Below are experts of layer 2 (counted from 0) of a mixture-of-experts language model. Rows are named router (the router's row for the expert) and show model dimensions 0-95. Each number is 128 + 32 x the weight over its row's rms, rounded and kept within 0 to 255. Numbers have three digits each.
After each expert's rows: "raises" lists some tokens whose logits its average output raises strongly, later layers aside. This comes from a sample of Wikipedia text that the model never trained on.

# expert 7
router:167118107070120110071102164178129099134086076145102166173169157147140065185170112181104143117154152121139135096071110137137114094161109116107159096099115089162137080084112198127139154178088151146081169097143109129100121149154126162081167164091133177152127133118141200120109129166099151141
raises: "-", "a ", ", "

# expert 1
router:158121131160150123128117155165162094136107075142094179146142139092115132154146092160120152093147159128168048088109089157160143098132136110129198096095095046161176118146099115170177133129121172083111159092162106154082135150162104147117151154081137166116131159134155156112110094162085132181
raises: "-", "(", "–", "in ", ", ", "/"

# expert 19
router:192140103120141106081104150156118114142072081153090148111129146160163075145101137151135154118128131065149151098096097172159092087169059096087159110116118128163129073101091145165131167168103142164093150088101097116101092149147126164051150162111124149146099128130131173112084104155100093152
raises: "-", ", ", ". ", "in ", "–", "\n"

# expert 15
router:148119100071158139076090148164142098132082091157102168170139166122112111187153110177071152105104145102156119100084096150154118102171076099113149098097110096162144088110121181134136143171102136160104167111150111122126120171166125156073170160114104155161114141100181175114103126179104154140
raises: "and ", "a ", "-", "\n"

# expert 14
router:151090097078131113111097177169148074115076087144089170164157177130102095161179071153075146096102160142138133094089119118157134089180091100084165105110116100181157075074117184118130136188079146150100177106129124131137127168165131166081154141104130152159119154100135170125092136165096121136
raises: "-", ". ", "and ", "(", ", ", "y"

# expert 8
router:149097098050142121071100149170150096123095087155097165164155168129120084178158103187063156108121152111152144087075113138151127079170090099105157107095103090168153083099109183125149156176100137154099170112155107123110116172165118173090170151123108157153107151114164188112100127168112138137
raises: "-", ", ", "/"

# expert 3
router:134180135156141121089119184120158117153084101179114155098143143084133096163159089152126125087100142121162175106111125165163146134145164101125151114138105073158139122130102157128178179169091152144119134087138112095112084175190150170089137174138123131116105156104120155103116128171075135126
raises: "-", "and ", ", ", ". ", "as ", "j"

# expert 4
router:113171092146156156131089151150129115159108096141098158172163154134131118150148114124093158091172156134178112092113098141140163107190067117122154084099093116174176112098082139148151161156112168168073149079123091140123110117155130147104186159167153167123115130108162193122073077169091096143
raises: "-", "(", "a ", ". ", "to ", "at "

# expert 11
router:156157100111151057093084163176178108118114108159116176185161150132123094177079084165100144101133132078179091104106099125131141116145100118073166084098142115160127095125098163177168187166091136162098148099161119113084111137142083156095149171136127149149147162133138161102111116169092143121
raises: "-", ", ", ". ", "'", "\n\n", "("

# expert 12
router:154073109078131109090115127198089099132089075147084139171144161144115125158164114207092163128114147095155115091075118166163096054147050108092174109086124125160151090102115175147158160145092139140088180086114098158092112188146069172100132151102097162157076126121131158095096115165107118153
raises: ". ", "-", ", ", "and ", "ed"

# expert 10
router:147121109092163099081104157193184105132090067141087164178161144156107096192174085173082154103121124110154137102085119128124129108167114106107160108082101082182138096090124190115147145157091153133092143094175107119085128151146117169082145150114128169135112132120163180119108124183101151131
raises: "-", "h", "in ", ". ", "y"

# expert 13
router:130138119179104139072132145139090089157090091154098156085162129095142167157123110155128170079134144103148146099089128178110097109159127119141194090111100123143173109131140203145175187151114144158106165094142109079115066176167114150107185150148073131132091166142139185076091066169087155170
raises: ", ", "-", "a ", "/", ". ", "'"

# expert 5
router:152132114079178099125114180186131109120100067164100158164139153102149093157154102203121120093122179083143130106102113136171137114166121112108181094086081096166184083096109140147156133187092154136077151102140110167110111140161122172058158137069152162133124164114184200110101135172095143126
raises: "for ", "in ", "t "

# expert 6
router:154110082088131109102095133196135106129083084155097181167126163184152108197129097177086155114119125073162106096089091144152087118162084092093180087101102107170135101109103148137154165164092142154106165110143095138102120163160123163101167153139077164157133141146145186097098117157086100153
raises: "-", "'", "f", "l", "an ", "as "

# expert 2
router:152117105129158101166102136152114086170078117124097159143164168131120099133110151112086125104158163153180157102119123165176104086201107072076155105120109144151155087067070122177116171180105149117068136094142105184127131193159123155129141152105142148129105148155153143070087109176062110143
raises: "H", "h", "N"

# expert 9
router:159154111067133088078100149172171096132082089142089166190158145096130106188129086136085159112139138077172110094102099152123158106158066102124140104105108090165162080104097146140141154203071150162086118106140090119118133143167084157066167170147102159151107151133155184108095124179109126125
raises: "\n", "est", "–", "ine", "/"

# expert 16
router:155105097054148133068090154172143106123089091151103158165151164143134089181153096186053150115123153108156128105093108129146119079179077116102165108094113094170139092098116182127151157186102147173091171103151107125118131162159120162079172153118109158145105151112169191116103122180108151136
raises: "-", "the ", "(", "N", "in"